Experts of a small language model.
Size: 12 layers, width 160.
Experts: 256 experts in each of 10 layers, 8 picks a token, a sigmoid router.
Training: a variant of Muon for the experts, 657M tokens, 5039 steps.
Below are experts of layer 4 (counted from 0) of a mixture-of-experts language model. Rows are named router (the router's row for the expert), gate (a neuron's input weights, with its number), up (a neuron's input weights, with its number) and show model dimensions 0-159. Each number is 128 + 24 x the weight over its row's rms, rounded and kept within 0 to 255. Numbers have three digits each.
Before each expert's rows: "mostly gets" lists some tokens that are sent to it at least half of the time. This comes from a sample of Wikipedia text that the model never trained on.

# expert 49
mostly gets: "\n ", "\n\n", "\n   ", "|", "-", "="
router:096118060166120155166134092114133144150100126077087123102131121156132099139173110154114140128143162162117130100148150134160129114152098126109100126137114149124135146109147115110105128148138107120124120116144134030116139143123149097113143104080133167123138098120150118093111140120143169091137169097139115096181119129101146118146112092138136141091110085128135092118132151140109119149164110120110142158104122123120100110089111132175100083139093103091138102115150138124129132128125111
gate0:084115112150139127195103118130120113143056169169136145154171145141134140126142083156107135129113160131131100121100105127124145138126100104107115149112126102126111131142127188137153128129172140116101111125153134073125116122116137114123153100108153132155105145160163153101116179145168128123162127126132112127122149065142162111090125155115137101187164115136147137150087152142100117101122148141083123126136125127133147133133145091114103093133142142139181125106127115165077112132116148
up0:099104116155150113154120124111097116146093160141100165112162181168167125112129110148105124115098123138159129129136137138144161142141112130097117154096113138113116098100147160128140110123167156120134111128121151078089133158111135150179152073124119132136100144152170115107143151148206107104169141103148092106157129098110119140116110136121116107157157101142145148132084152152089131118126154151088147104107171127162145108176115088157112095119142135129120146098109160128107129125136149
gate1:185122133123115165123138126102154096129129132154152125170149106128133111154150116119132131079150180143105112106092130149100079085155107096128133121121126181120145146127111130143097136120120108129143122107124128141090142125104168103155146141110120156109109137166143157133130090150168134152092092106133115127162112173114164118161110102154137155069125091106140105115155136083144103168150128119100122147126127128147130094099110188134118150159149068136105142115091159146120123100139105
up1:159101146132120169124136141132135098115111108105175154150126120142099104141139106153159126080140167139121071080096125133095120122171125115109132133115117164161132135130077149136092145130133107122131087116130110157113140126137136146146102144122117163149094128170124175092161121159198146149133124107115107122120132177141142185186114126136120118134136093089158157132159134071154087129099125151102131111097150126129151126143108174122129162153136125119100144146112137098129103108129124
gate2:139107121135073134132143135141139131140101163130148151070125128132117095150127188129111130132153127131114116131149188135153103114136162143091143130168102116137186158086179145136126167159138121091147127134109115108105122133135127082137111136122115122151156095114102121150109161145111110100105145160171128133126079104183138126100149101152142111150099140115102136104128092122201101116166149148137105086138102146105130143083170132127138118160133140122104117149138141152143122106097139
up2:121144119150082116125110139107137148140114139122139131080144140117148082158152193124093126140150130118106099135160152147163092117102165132065134109160103140105156137111173155149132172156136143091142159122130125126126129182115139092103137118101105114115138100141101102137102134125112098075098127150178131158154062111163121121116137096120105119133113134144119122130133081122171119137155137136160128055136100136122132138083169156146155133135119113113103121131130140142162113133141127
gate3:127161154106176145111167155145140151082109140139114140140107152127116096146079157140146098155104174150143137161114137129118144090164125145123119119120151115129126099099147149103132137140128145145145104130120161117088098086119094161129131136139121141136149124220118144106150148142111091126150151094136124128143085078092116140122178094152142131141128103124094113147127167116112096140128122124139123159118144125131108098084119082156180124095159170121103132168129147083132125133113128
up3:120139149104090202139123096147137132139102144140137151143127135155176124161120107092116140125171119079110136158122064141100127105154115123132126059126101123143109135146149150126081178151149138101118139111116170120110161131140166130071146139134111106130177125165139153094136123111116077158179146128149123143134107099136133142136130129165134110130121145139103113120117129111088150100173117150133114173182112124128123103129179148131155091130136143150132141126126111123133128115112159
gate4:134145122131133148147110076104119103150128091084107116115142117133104158134120126084132149105090148117125152124146107160113072151135130148122137128125123159127144113132166127111073079165140127136099116094128136124102075103152144149080089125072125123090157172157110141090135101124103104150168127144115140148108097103156138175146118130099180116104111108132108147109158173148093125178182119115087130155123101136128139124129128125123147123160156130100156116115156141131133143108139104
up4:145152116136136153175108090115129153130106119141119098078145125116126150108111148121093154135098148154141137109124105132142065117140086182121140120150138151146146088131148138118141072166076099118111147144135123113118100123157111132078056156107131126119138171147118140126121122133106165186163132139136165139137119110133162143092142095113171106113122103102127125126105118149126101139131098116065109175105119108118127138154125138077155113164126122104125122094161115149123101138137135
gate5:144150129189102154102127098120089117097099170139091139167128086121123119156129142142126122164151128106127108098142116146142115121149114118112145107151119132157148130123130122135084147140156134100127167099127103099128109132126141087133132090141119110145188108123142133133132097093104133154119155101136128101073141092123126109105092110131118108113111130120099137122151118148184126145165175120093144134136148109140118110114140155130125161109130165112205121120111052061139105118104121
up5:139140140192116145100114111119078115103100160134102136145122086111109101154134143129137121138150134098141101085146132143135104124162131133109146099152124144166146133117133133125092155130148128113129162090131088100121095130122140080147136091140121104135171111112145127117131089097112121134124154110131128099076142079127117124116107098111108112101109133106105148117163130145177118148156157118088152146132140116147121101104129165119142167100158166115182134146108065054136108104107103
gate6:091136088147068109156115132124109137142078138118119137138122116122126123121139148109156079161119120134167132169126119112157114118142096140064138100112143166139130137121163122148154144147118134124095125129110159055102165143102134144132136137088167134144128112155138153120119146140205127103123108124123125098135129109101130178147122155133120086152143088116109126156118140122115138150135179160124119111133125098105097124137180141133095095165130149097118107123147159159092075146118116
up6:095130116162093126166144109160099105145076133136113139142111136151110150092132117151131118127113113139139147135124110112128121143125116139122129123093123117126119137144165106150150101090141122102132110100109145097110131142078131133149134154133139119182195128162117133118128175148147109115121133165110128104139111129095170143131119142168175157206130097124086113153153140157164137096130179137125111168119132126121089124147151150127102134194104133121151134113195138153143105153098159
gate7:137125134142115088131104129104126103137102120155126130144136128113151080161144176164115131142124098126143147146085135134113129144139142131133086103130120123141125116089114131109173179127113088123112111142129106145115175139127108087144158174142117190090111141121116150103113134139103131053060119125080162126148113161082139131161143099121112092095146123104156134135148136102112169142113131153119117178127119098148125117131108145130123131161123103135133123139099152167141100108072083
up7:163155109163122085161125125108107128110113114138096099138130093134145081146125160165105135162130096139105164152129151130117126122132123121115087124146125147159123110093116130108168142124113109101108129151128129137130158121114114078122162154130163170121097116103135130091105157120106133072047114145087138152147126146071153099143108096126135113113140092109140142152156128121124169134149113101112125168120122085176105117113117146119126116143078096116138126116106160153152112105101074
gate8:108134169106128107113140145096130141136146133137094098072134121135099107137097145070128134155102133091141109098147161133129146114126138082139083131130134172108170072126131149094135128143123091142170076153090131147115129121143118146157141164116137056122174136154138125152148159168108162102108126089135120162118114114106081146116082139106130114118142121101154119138149118111145120151118107105156133143107147122130117133099156116131151181131132187112099129157133172120147111127117125
up8:157145129094120095099166120133124147078119115153095111107101066133142101154106151123093130150129138105178145128160166078155126128140135132125160136131106153148145080134146139127122115097103157143145078154115095098158164088142144090150128171119128100117131119136124128146138147139063160139128121106130131113071082139105114095132129120113127092128100136114143169079128131139133124145099133099125113136139121097122117105069164150139102131164089144127077152097130132131116122126135114
gate9:141137120119117146130126146127128093096144162146181164181078124105135165129160072137126118127129143135103122097122133105129105128116091143140130135173131146158116076101143134129097108117119105102121170099117089146134093138114131100152104114126168132113084103158131112121110103136102149127101127134134121155083190143134139130171109092123138110142083138134113106154120135100088131153117126064148128138114125120132096109142163148139090185128139096113146122181107126089145105131099149
up9:135149128088103133130109146140141096089140154135142149141096124088096127164188096138097114104100158111137124125093146101128120133145114143116128122138126150161109073111160126119108095123114120114114140091097098148109087133110130100151117145087144118104103106150102103146075105142098130118121087149144139156096155114124126170164139097097151119133079137108116128154134133085091141168099125077152143138120103103105096117132179128122100162135142093103154129175102106099130110131091117
gate10:123097113127102083145089120162125106173165123131134122146125123115162120142120126122154163113169151097139122147146119168092145124124085121151168135097081115097134138132108108142096099122132127123108131145087153121133145145102102167128123089075102169113149139116106123130129138130157148112146177096103095103165179153134130121163155132145131114112127139111129138105117161102082166144083142161118120129102146096125151116092100106151110129115101135061144121085149148171107143093132137
up10:129095109105115084138120111150131088147143137111113108151126118138129160127135114140162180108142172094135101120124139178057147140106079125152153152093099134106113113148129107153114068114135113109127116121113142155143125134108086189127107107064072132099151123115100131123140124141167151121137153107108097092168164159123142133180182130132129132148135119124150129119144155129099124145096154158121146120100110086126127144123084107152108135115090123093126130122157141134134142115137118
gate11:132114109141134100130152085150086081148121128097117095141111112153121122123134101180119164116132114117111149138150126143140088090117123129124091138125089148148113157086111129150108150126132146094154115118174117159128120080159105171171122116087137122153150121088126122128125157115131156114116172158096154137044155168111120139156095128165184132117090119136171116129159162115084146122159127118117130121105145117137137120129126124110094127153096125169140161130152151103132115108127164
up11:142121127155130113114139116152092097160138103082107111163121147139123140101114101186120169153125102121134146108147091132164086120131134147147096159129114118136110184084121122138113167107136128104159139117178110178118096085145078138155116129109164107171152139110148127137118128108107150110091147148087155108090146150115114109145091133157171138088102130145146101106150172110090145097149134112101138113119131142145178101131120126130098122149119123143107174128151173120136134112115145
gate12:117135148127151126158141093146167128172093106152156130064149163119113092160160150091137132121143163124156079142119102124140138154120112104114120132130150129113096137100134110101154145122103126159105103143134125095128146162124123146111106137136104073106140156080174111128148100119081173117115192119137178119137137126106103141134133125128144155092108085104107125163148128115138128147112093127118091122121106162117140094109150125089145109100172175129143143132120156119149112145079096
up12:104128116133152178187146103119167125151100127116105120062142167136127089161136139114123144086180140137128085121132117109138148134129124123091128156124138134110081172113109119117130133148115146159080095133130107063111123118122144095123114147107112090118123168103182107118150140140108164112154172116096170141154141093086127144147159117130116150128113096097153110127157136140127118113118087136131091151125086130099128084111137119095127115090144125132128139134129159117145132126082105
gate13:136131141101084093102148122094131140118145163149108136111113165129104124134177144147107144125130133127186103120141138176123178100183108134148151114106134163117132155070144135161116163152139121116120124097128138129091110116101148116094122097125134083142091124173137094139105126156162131109101114092173130108125143096125126149141136160127103128087115114098136136104154129080110115121168108094106139104147117108155104099089158149128143162189126136080108155150147136109119151133140107
up13:142126153129096091097151139075129147119167159126102152108124179141108123127178138133105117099113097129169097107131162161122167132169122139139128122112130169118140136080134135128109131130158111133133134094119139148092096134101162137105141094134108088122110123168134067134087110167168120107119129098182125109150133114130120157154131142153104139079101129098150121107150116089121094137158114106125148125140104111155092109123145152125142150174127150086115169168162147121127152142143102

# expert 152
mostly gets: " mi)", " ft)", "ST)", " ago", "​", " NRHP"
router:090084067147149144115121114100117143101114143107099094097105145149110107132148126125136101108138150152117154110131125169149126121167108157094109143149119157113118135129118092134111123087145108134149105086144125080138131113094130047116104125150105139137121111099114141139115148119130126116137127139117097135124116121138106127134154105088139131147158102132126115054139134112059095093122113100086126157111108098161114111129122141107107081169088119114068108134140143155155137166104127
gate0:115153114102145128108103105102146107128137170138122132110123198173150118149181139096091114124132185142125130124133139123110105159158153147113122106126148178128128131067142105137102141143102126117127096134130161115126142158150154113100149126105152165104111158095126122155085090145129114080132145110125121155094125132124128163163122111149103102094102122134126160170100104127084159139141111119157113100090121149104084101135153156129119100143108083168138135152145162143148122153093159
up0:116139127097143128105098104091144096126163146140113149108122179169148102156165133095101130140123168145123109117129144124109116153140161138129118090126150185124123108082138111136112144162106127146125119132136157140144139167165155145096163138102143174091096154085127111150083085129127116097125138106142108132104144130118131143172093099148094097086099142134123149180084102143107152152136111116162112089101129142112075111155152155134124119139125082166145139145125142126149119151114161
gate1:164130143138172116130109135139127089126113151158138151128136159142091122086139121161135152157099139119096180117124128151109124132093171143116105115108111120120139134128119155177135128123144146085126150131138141115144112154160158115140141084139106126119158128091149119098116129094144101102075160118139148152139132122171171101106093179109170120166150133107083157139109146179129091125145131160110109169137092121183126086148154175098134107111120121138148136140159137101126162143108163
up1:156114131117163102126101123112137115125122137159108144102134173159118110102130135153142130162119119109100141120126128155112129134102174133100095121090121125073123142151114147158145124123162143093129144118116145117175130166146163089122151088167087108125151122096153108119126128115150097098087157116168159157138129127157152105104079157092159132165154146128103150149100127177132092127149129194117100153142082127173104107136158184116130107085124150133141141128156143116105147123133133
gate2:110099109092127107123114140111110188119161176103128130109109130128146173124137146112161070150141111174099094117121126136181117086145129114099104133125153196141146127110099116133106127119131137091142167132147135132160135101153116113142107091162135095108078153121121132134121136107116127139157147125129155168128167110135107107129110101097120160157160108141112075109092121102116149094131126084164113154117095124154154067123139070136136111137114105108123129128105130118138107117091123
up2:129098131117145134152109128130124143156141145122128128133087132134143154121126075093154090156131150188083087121116154149178150090139141152127078116139141149145183127122079111112117108121145121118120188111133139122149150127136136120121126108166174099125106136129115136122121155139112137170129153132129132149118156111128101120146105070099121138142150116149122068163114164089117153135124129103135111148102107130135116046133130086127173111154140084103149122139117111123154106091095145
gate3:101093143117137144136129112108102083121131109109127134117114126114122120123097159149120115099117085112144130108117136140138131118171157134086123124103112137097130118214122106115134134117184141127133155119132126139094116115110133125110145126155126148137087113141125083102113100150085104141149123153137174147193114096131178134125151148140147147173152063131101096115178146141120162085122061126124143121157146105194158114136129126137145151098145129136118121139097152117128112129114167
up3:112110147129136154118140134127138113126149143135134124123110133092119141122118153157120134100097116112150144113103134124153134135152140108099127144109111122080111118167123107116157156115149141114129141098138129144106098106098120140122124146146127148136090106159128095132111090157089122142156127158144204167200117083097150115131145146149146179175110104107068082108129160146133143082136079138134129092140145119190173125123100107135158151121134130126112102112068142128134101140111172
gate4:151114129107148133096109143114109131104114137081142116116149139142097119167132072147114129126103122136098172111129149098143093117156148100114107134087113108142144140078117160137174142084133118126124140082154148158146116098088109064107097130121125152123130160153079140119125129163150117127127094174082104150111124118069116139189124104140144135122107119108136147088176119112123139163103142080149118144143138113111119125140115133136069159118099105157134132106112131138105095104128140
up4:148110134119151137069123124118130142105122147077131095117139144122075117147123095126111119152132122156104136113121168077151074092152142110120104126127117084147189144090117149111153134120130106156142143087181140168141127104119110090118090112126105162124149116131082154100113123163136116140147101153095077157088137139132113121156116092127135121130120116111158147108151114100116125167103133086121094162129122127111130103163102114120083149108068113173138147115122116117126102111132142
gate5:104125094147119091153136104166105094133124118060128100098127106155126140123128126129098130147135131133116140131121126124122098125060115132124173128167157100130116106097157116138151147136138124125104075134121122146130133135122112149089150161148112112137133146104138101146119171136118163142125137167123129128147156093129117151136233113123103118108159085153111218165118158130107147122168133130131104141088105102130139088117130106131116132134144118110139176133151119152137103154124113
up5:095120109154133080157137107167105101116135119073132097110132112148123149115127137114120125177138118162119157118124136120123112144086114122121163129173153095126120107085143112131148165135128137123114088130129113139142130144132135149082160160168114104151120143114121110152128168136119140141124130162117142120152136088121102144145244106123121113113167106168126183153109142135102103100158134123143102144073102101135145091115137100126136119128155096115140185123147126152142117145126109
gate6:109125127147133127171063108123116144150066128196104091122077114142137115150148071175117140143140138145142156143147109109125163071087126096143134114106073078121143130124125138144146164101116125118126089137124097101149160140124127105120115166134142129160150094142138115115130175133130133093152163123164130073104129156116104159147117138101116097103111116117128148119124155123147167169121133134094101128131106116091156126085103125118160137124118164113140114124108132122134130108106139
up6:127141133143125106163071120137125137155076151212097106127096122164145126126159071165110162130156132136128128158159121105125159068085130106140143153107100047107144130135134130142129174111109114127134110113101102122157173145126116126128116156126122138137163103130119117143140166135111125113138170138174132108106142174098117142148126146081144088113112126104124119120121150106138165130127135131095102085138122145104162106092090115109152136119113157122143111120122133114145121126100138
gate7:150118099181142136148117114104103133119132137102153174156161120123090097103149104137125086083169127126140118095184135142114138142131118100137160124122121138163154087120156074139119118115128144115134100112104107155126106119135153122163155107144162114113121121129148143115130117128123098140119134117155077068161142095159134091096156103107182097104142118117133090154156140092119142127111116135086150118079131141122116125111135115119153170168137141070093122149155149147101137171111111
up7:160116097176127139137137105113095115126149121059147161158136142109091110104134120134134095086158119130140134128143140162110106144140089114137146117126125116133133095099136092132105107082134146081130088106103111148113123094126152114146153100125157121117106142140143134097132114113114102121130112148136116109191138088151137113124162095154145098115122129094133118154183146113122165099135103144092142124084100154118088125077121091124145174148125127080086138129164170151096140166133115
gate8:113124118130104134120133174104134099146119137146121127147135155079119125104129170098135119130078088099135136104148076150122122124102152161144080136145104129085145141113146157093161129112132121160129112118146142137122090150110141113081129134122095099130127137081185116099130102123114151097115121126156154159148119092117112136131174144141132149096105118166111135134127127155113121118196129149126118114164143110127134086124101102117092155123142113144111105083075211114141089111143120
up8:113121124153117138100130194098104114139126140153123116157116162056088133089146157158134086108073099102121130110121070148117121104128133137127084139162125143116135125114131139092156119088122110159154099120137137107126095144091134116120104152094099084141141135097174122116111110095134155076085109137156135151156130100117112132111138172139151163121101109131119126123123103160126127107176135143127132114147153088129115095107098094121097153127131128158134087118108168116148104123153106
gate9:133113152094153086153082110105146144120105127142134133120158105119120129139169148113130136145125088162151121164124104187104133124113092140112157108123131136110173085085147103145150122109141091141146117105106101122115142164127131122136121110140124095146088101122136130134114172128146140093126073093120077106131114103128097120145144084099090140150138134148167105140086125111063085119120134141089121135111149153146123179114165113102067135119127094146159110147156127119133137133094147
up9:164126124108165108153109124121141128137148155140102142086146106119127073114145092158142140100139127171114116121147122188113126166140101129144097091141113129101142120101145090140141119107127089131149111080118111084110128166132129094133122118134131102149089109136105130155126148122123110102155111092098142134151156096113131114142172092088159125155131128160157101146085102101079073085113143107091115146129140108187104150126153106099120143088158099155165109142156116134134119113119132
gate10:116117131123088115112079133102110142104155109152096115121165174094125132155135123123164108094127132126126116128103139142103169123081121120122128156135106143106128105113137176134117137168102156129108139159132129184137119188146107123100117121130141145125148126187180118106142139134117153119124133113144138109139126103138140133097138187112108139124152144092171182139108147162106110088114146157116150129063140149066171138111149142100122149147090123124090125130104112121095131153113088
up10:118116130092078141149084151117112161113118134144101133114183129122113107151108139135131108087124133112143104136096121133154139122134130127163161149138128129138120106129121152125148146160099151103088140187125111147152119157141128122155103100108109145148157095182156129101135167109134141118145123105147122145168116098160114124103141163126145135113143127095166193123100167180105125087113148180102126139072106111104157145106140171111113145158090134131084141142104106157108125132130085
gate11:106123092156090137115130114091129154110117127105150078132109139114145136118107110140155119174134151136124101124141121165148115130124070147100155133182122133086113123118130131141127126097141111111151106113171161123119111145152096119056100085167112165150127124126122108128122144102130134115107113106129101142175111162140095091099149176103130118156155104149101156113109115123170123104116105059089132118127110080139128123134133161144119111149124114136090153131129135154056114135126099
up11:096131121152095126149132106087132151136104113110138106147135147134136149120112112174144160207112127133141101139124148164161114154109090135103136121173126099081138114117110134130122131073159107086136100112142134135147128142151105116053122079182129164136142138112080103116121162126135165096103121096109107135195127167127103100137132160135112118137133130137105160136125128121180127118157101088136111112132107090130126094137130150133113120140122128145118168106143140143080130123138099
gate12:120113087164142136144147116138127110124128135112067112089139131100125107110150115120136119153105121139164110129114097144126157111139131121197103161132165125138128189144121113160147127117133153096149118119114128154131140084084105117143085155162081155152129100146143156113131136142194132112122134122147168191146131134144094127119160112116132166152144149158126159103122143132105122097084154122162144137148176096169157131145101153133087154125124112141130100154100110100160129123151096
up12:130114091167144156131163110154139109112130132125087122091157133089125109118153103114137125171099108131148094132118120162141149105134120125184100166133169125156130167151120125148160131111140151101132124092112127149155134115110111104155102152160085153139117093137143153110149163138178118096129125119133147201151140151139097102126182098111137172157145149163152145120116149128105116099089133132136132123146157110153135114174090136123096139120131115136142104167105110086173148092133100
gate13:148141120125136088113156130148096126151168118104114104114159163124115112099188099130067167136102102135149103070140150119088127109119128128141130151155135182127117135106145101111168139118169134144122116137164106103097135125167155107091194115137103101148146122126144130120102154112144121074117126134117102113108084107151137119182160108152107151137121091124135098134162092095095118117134101154135133141105115153139135069115146155123143124108084130143105128126144159115160137147121132
up13:145125101123119083099146110132091140112187144104155088113122140111113100125152117092095143141123107144168126125116163133105124114167141105118121159162145165143119127121130105122140131118140117147134113151147113086108136095156145088115191134124085086150147121109132144117087148098137120074132129157133107105092089144157110132169177141117066132127129096121160138123164115072075115091142086121120137133102117139162132108119160130110119132112092159127104108135140118118153158154148152

# expert 214
mostly gets: " Coordinates:", " classification", " NRHP", " well", " •", " Interactive"
router:119085071169116130105140132109124133113116135148109076120085157117126100125160125106116110109135172169139132099135134141120121106170102135130121178135141180108084126134125084136143100107141125144117104131151132081127106082140128080115131120088106111137135119111142120139134115125128149129118153145118111106107110101137118132098153112134143127134134096109103089067119137136098125096129085084109152149078097129146105126133096146151128074152115095097079090118117157152124141168078130
gate0:132112114141151113110139153128159106161101127147112140105105114133152133147137142090148105101123095131137127067138133137115125151155153119170128162091144152146080073100136094112124115073139113068176095129128116131126138099109131127081102127154125120123165168101122116131139111104136110138118157112145122092124089144144100115118084106154135139161108148137080122069135110145123106089080175089136101162082119142137140101136098136123132121105159084116092106124146140117110118126108131
up0:107127106129165102076152102161132130142109127155090145117105139141140136135158135069156105116096112128153143065118112133094126129175160135185122143128162152140112075121153133131129111102142107107163085138135111133138144113093113140114102109150132126112170134131105125146146088113147134148126165096158107104101100153117122109136087130140135120134121142097069141094146104137104096127089190114104103145072130112125121129173089153144127121102157107108122097130148113105124115158124134
gate1:122135147136120153108131132099155124124102153150155089118113134127107089129112134095178155180129115146120125130092141084118074109139143184124120093095135152104115122117103107169138129195108178159119133108125133115166136129143099140101094150129145116133074126106115130105156100127125103143119148119150162103118116113133132140138142157119096098159128155129136131108179077089103104141077104142118154100100126130138100121130163139119148136090119073098158123127126111121139122168162168
up1:138157115119121092142142115109161103128087117146121152084097126127105103128105127125116154142104104099152125148128099089175144126127150111146145156147108116134145116138112130156125115138085152119127156112150127130146124103152114107120103135120082150120096118137171127145133114136097138136124112146124110122124171112136128115161104117144140090120148128145097135105125143118117167248139168149108176143056119129112117116151130124169137137149177103130150124114104095097179145149148174
gate2:121119139120140141152113161100083124060117096148109132140127124099119141123160150141135138103140131132067118128160169090129160137141142119121105124102094112131155122118117094125138084146145142114147183140126129083140098115136131135059137160154127092112173143169100143084121136159113064161129091130131124141122145110116142109134107123129147140135099149131117098103115159108113138179149128088133150103137085130136115159136104112098195116133161129120141134096117126145155101122112172
up2:121126143152153127129147150133103130096102107133142119161087097087126178101172157162121131136147105150109121134151113134148164147112131104122111126125117132140128097117115094116122076104147153128146172143120125112142125106157112139054099135156163114125170130163110148101138140163131072144122116092118152105119144117140137097122141123163128139141076133148127109096102162102070133161163121095143143120128109132163143155133086096117154112174135120108128121117122113152167127128134208
gate3:142125131162135103121181088139163150094075121185139139130131102111126135166133148099156152148198097161156143107115101109113116106128117094140126145133139127142118180152169087137147139181109130169129138146153095161125077092134165133090140127085199138142092116143148107143134074122146145118135116144155107113110146119140145123128118143114140127131128126146086128123086128137131090120138127125116116128145111149121146123127122159131145111173145138111109086139107173133102152150118103
up3:136136130153118122126159117125125139083076114191116132133115134095122110165138130104138155125196084153157130118117107130100112092124119105138111137142149131133113180160164097144149127167108126185131162145139087148124086103134168142094142128075206124141127112137138109159108081129145127115115111156149101112118152114149135134115144135119135137140126157130103125123097139135142117091136114128124140142140104137122135143136137166118146130159141113110115077152128176144103197165108102
gate4:115088124136148100117125131092097117144102121133168127130110140124170103156101127115125143063126129136160141150114180159085103123113151141125124063087141144094087102105124143143108098118123148124144109143118124167135117121121127130122147117133171130145154166139120117113085082127120151116129118102148141083123103127094132155183150179124109104119116135063152155166166112150144106099085114107122101124100116109172130109116093161124146104149173126120109116106131165142143131134095118
up4:102076118122173103125119138097094129129116154143169090119101140121159119161117154115133117058119124133152134122117151149116106122110144129110136077101128130116094089117137139145103090106118120143155118134105118155135082127123134104131158118141161125142132187153112117110113076141117158121078114119148129077143115123091145144166146170131102117157117125091159143124160103138140096111085099110113093128120097104203130118125067122128128116165157122135112111093117157129136151133117127
gate5:132098135131137088126115126108126122128137147103115109131195117130165113126159155146149145153128139179105100110090124108144150187156134148153149129109134161095134124118135116144121145106162117120151147104107139106154117124136075164149150145114127101139134118061073111174175067144127093144125130184136127111127112166136102121120178159099177089092154156129140133144118098110129118132168128121124136133135125126115137096145098136143168127160151126120140128139146154166157138156147152
up5:148115131129155105129148133120145077138101130122100144143223103150153090122173133150140131151117149143091113107085151109141111126124128163165127120109156168097145109140156110125142131111152159113143127080156095120134124139157127157183139111098139138125103108105129138174122064164133108143130136156124092130120085120116110156145117127136178116099117163142138116155144110140145120164125137114132148120142107131089141104149122103151138124161152130130098115075118131121107163198140125
gate6:096122112085149087125139167129137158145097125121146116114091148154115151149126140140114133119131110161150132083145131079130148170092118133197140160097116158087092103141120116134137145112095112146133129146137109134133145151123154117144174113109138125167133116126132106117189164170101129082133141129174120138103140118113126092175097115151147121115097133122090140177100135130086095133119118094118125131134113146144144132165131167178114143137130106122096111127084110092120169158138163
up6:108125069100128125123125184118123142125119161111107099109110147177133126149121127173138143088180115141125115134147148096114140154117106110162142172140117152080094099143115090133125126133124100155137117129168112138141119125127161135110166106118120152143114136106121106127146143162074159092128148138152128138117172108129125097180105110114140106127093099125160118150116110124084096111110060107128148131143110131165125125153157138191116132160096110133107132125114120118111167163111183
gate7:140120114118126118119095154108135107131117140117140079139090131119155142128145112134116132169136117154132112121114135152143129164117125155155113095159098082082107103125110135128082099180087128128147126174091121154137150120105127135118116101108123087189133148178111098136131120193140102116146102179180134103124125109166122168107157152134144163119127115148134159147120154135121106136114154139086137147106100115093157115151114139142130100116163101099130132087096114153154140176171141
up7:150134120128120118117123132107128118129146193128172097151073115129164135137145135124145146144124121148145137136086141184140124154137138162138115124151120069109089101131128129164091082169098143127151115145120101168154129111083127123093115104133128094170144104174118130146145112157137112110142132167184143103146118152177117145108143169116162169096139097154166143156139153120152101089114138113105109123114132119147131119120094168135114094120144097132119129076118133144153131168144150
gate8:130118098111113114158135135156131100168172146101116130114161114156097116176156114139178105136125167133172123152136150139104149157164112111096126125153138166114139146090171152114134144151153179119147096118134159094119114126119127109116145165128156124139172134123127128166124182112124099095081111122153119122098130107117096144154132114163140144086150118116134147103161100102152095085102138099121141137115146130131071097082151138145146146141102130115108164126176145125134164106147094
up8:134128084142110130150143134179118136207178117136156110129126139123087109142163104156164099158121174124164149129127135141097122127179102124113156135172178152139141166134151159119128133125104156134121108133136146112152155136128126086122127152092167088170169143128116128142125155108124093110133119134127146154101120126129126163122141157144141130100131127116132141082118118133134070111083125108140125186121097115122124148092147161131140158134092136132109140107140126125078139089129074
gate9:163083114136083125132161130129102080128138123119120125133123113168122118146152120130145108150138119175149137168141126164133117128177111123133111099160156127113134099065111095147084140095139113101159089109129114088080139139114152113117114138102150120155122096103132146105134117143151082124096114133111125097131124125129079135123123108171105150124106093131133132102158108097148116093146146077156144127087103109170071134128114131094137089172098124123136139159172175142112145148122117
up9:101095143170074159158155178123143090160130133142134170124144124204118138139119122145122087160138098140140141129137085135105111150094139110115123112139168158097121136129132131162122177103124159143177130130134137103083124106152112146101104130117158169166145107105107120154167108133155074127125125107110137091152118135103127152104107142169127159107131124143091143149174143096159134131134106121142174085096109155143128105137135157099120113147126138127130119137139122137077138152109108
gate10:125162112137151139114133126169152136121052139086144115147115132145125129137102101094126105096153131169125122113148139158125111100093067147112074164170130124114123134135137135132149102117154139158149141163143143133074122109147115153148143103133107110157096136186104131107149177099137124096124170148154133152116071133126113106120149091134123135136147143105143104099177121119137104138136120156151136127130202099127107124146140130121124103153132138174118182167156126130134117119099136
up10:101143105137152148106143127124189172143074141120147140145131161097142115166077130078146121122150087164105136134137112132130129138114073135126113176134128115139079147122136128136137146114128172122128150151132125135131140120100135172149133114137128142166082113177159128140163139145140143095135165146110111186103086132093074139136124095153112156140138144118127105089163110161098156183106143132189137115136135130091112156098103101125135118112122142139099122137127143147130115147121112
gate11:162149107148091082130121118113138135118136141177149083102141109133123167125112121124147114154166155167158132158123170066160120151126129100158128138138113095065113117133142084140166101097131112138126078154150086131121121122149104127132131101106154114138144111102145133132094133132129176133148145090170114108131161129122101104113129169104153104126108114139169107152119150142130126102118095096109119129076104154099148103117090137128067123157122147102123117098151151119081137142140141
up11:139126090129102089088143129097127138106137128185133083083124132130114134124120171127161108149165112156139143144133149079149108161143153124125145152119127088040110141145145099139173120095141126134127077163153078131110122124112095107141121115144116148131156107125143131136103139122136156127126129120166118129144124113158106119098132167076146119124118107140173131132130165165137119097109124104092110125090094148109148140087090151125078122145127162087100126113129165132096126152113125
gate12:106110119132147135129128133137059132129125146149142101112126154076116094203128141110117104083103157189149111112146164124151094130153177110096115145106111162109106091096147130118163122082117083086117100123145140117131122120149125136117139145137126124147099134103133113160125091141105145127160180125119106148142127101064136134086152116116117135142150085087125126114106148119079104092114108123140134120068127140121102109153099123140132134135097117122094136135104138101122145133130163
up12:104121110126141149119138152140107131134101111160120097096140117087116148150141145113119117123129134186154096122121133103158114133156175081152117167145126147120098141111182130124161145142141091142087127135164177167118124083169087124145129146136100115139079132143096126144153118117122098130158140128133110150126165117052144096082122125152077128135149087116104131113100159098097101113164105120111123120110125133127122140147142158159109146118128092125109141120085102075141113126137165
gate13:146132099145105129099127118134117126118069081128182051150097123108140103150129169107147131097127076163142127114119119106114112107150132134082158131122130142110116128145103135148148141118138138144125120135123106129091134102136133078116135128110149128138132105108126126067137099110131116124139090221146143141122076122106139144150152145116114115148122127105131167127198126159137107156131098102103117080115105139138138121072129102123129111140131148132094100153095132095147119146122100
up13:134132114143117109101095120132112132117089110130160056129116152124150094145152165108111118077117101148122110115139129114121135112145135136097160165108128146133115122146098120161138125106132117128130121117109119129097096126146133066116134120113136122127133106103114133104165126112144113134128124237140135129133086137126143129153164129100117115176115120100130110109176085156148101146153093080107143117129071120157120129088145091132154124163119124150093101176102137118161124155132090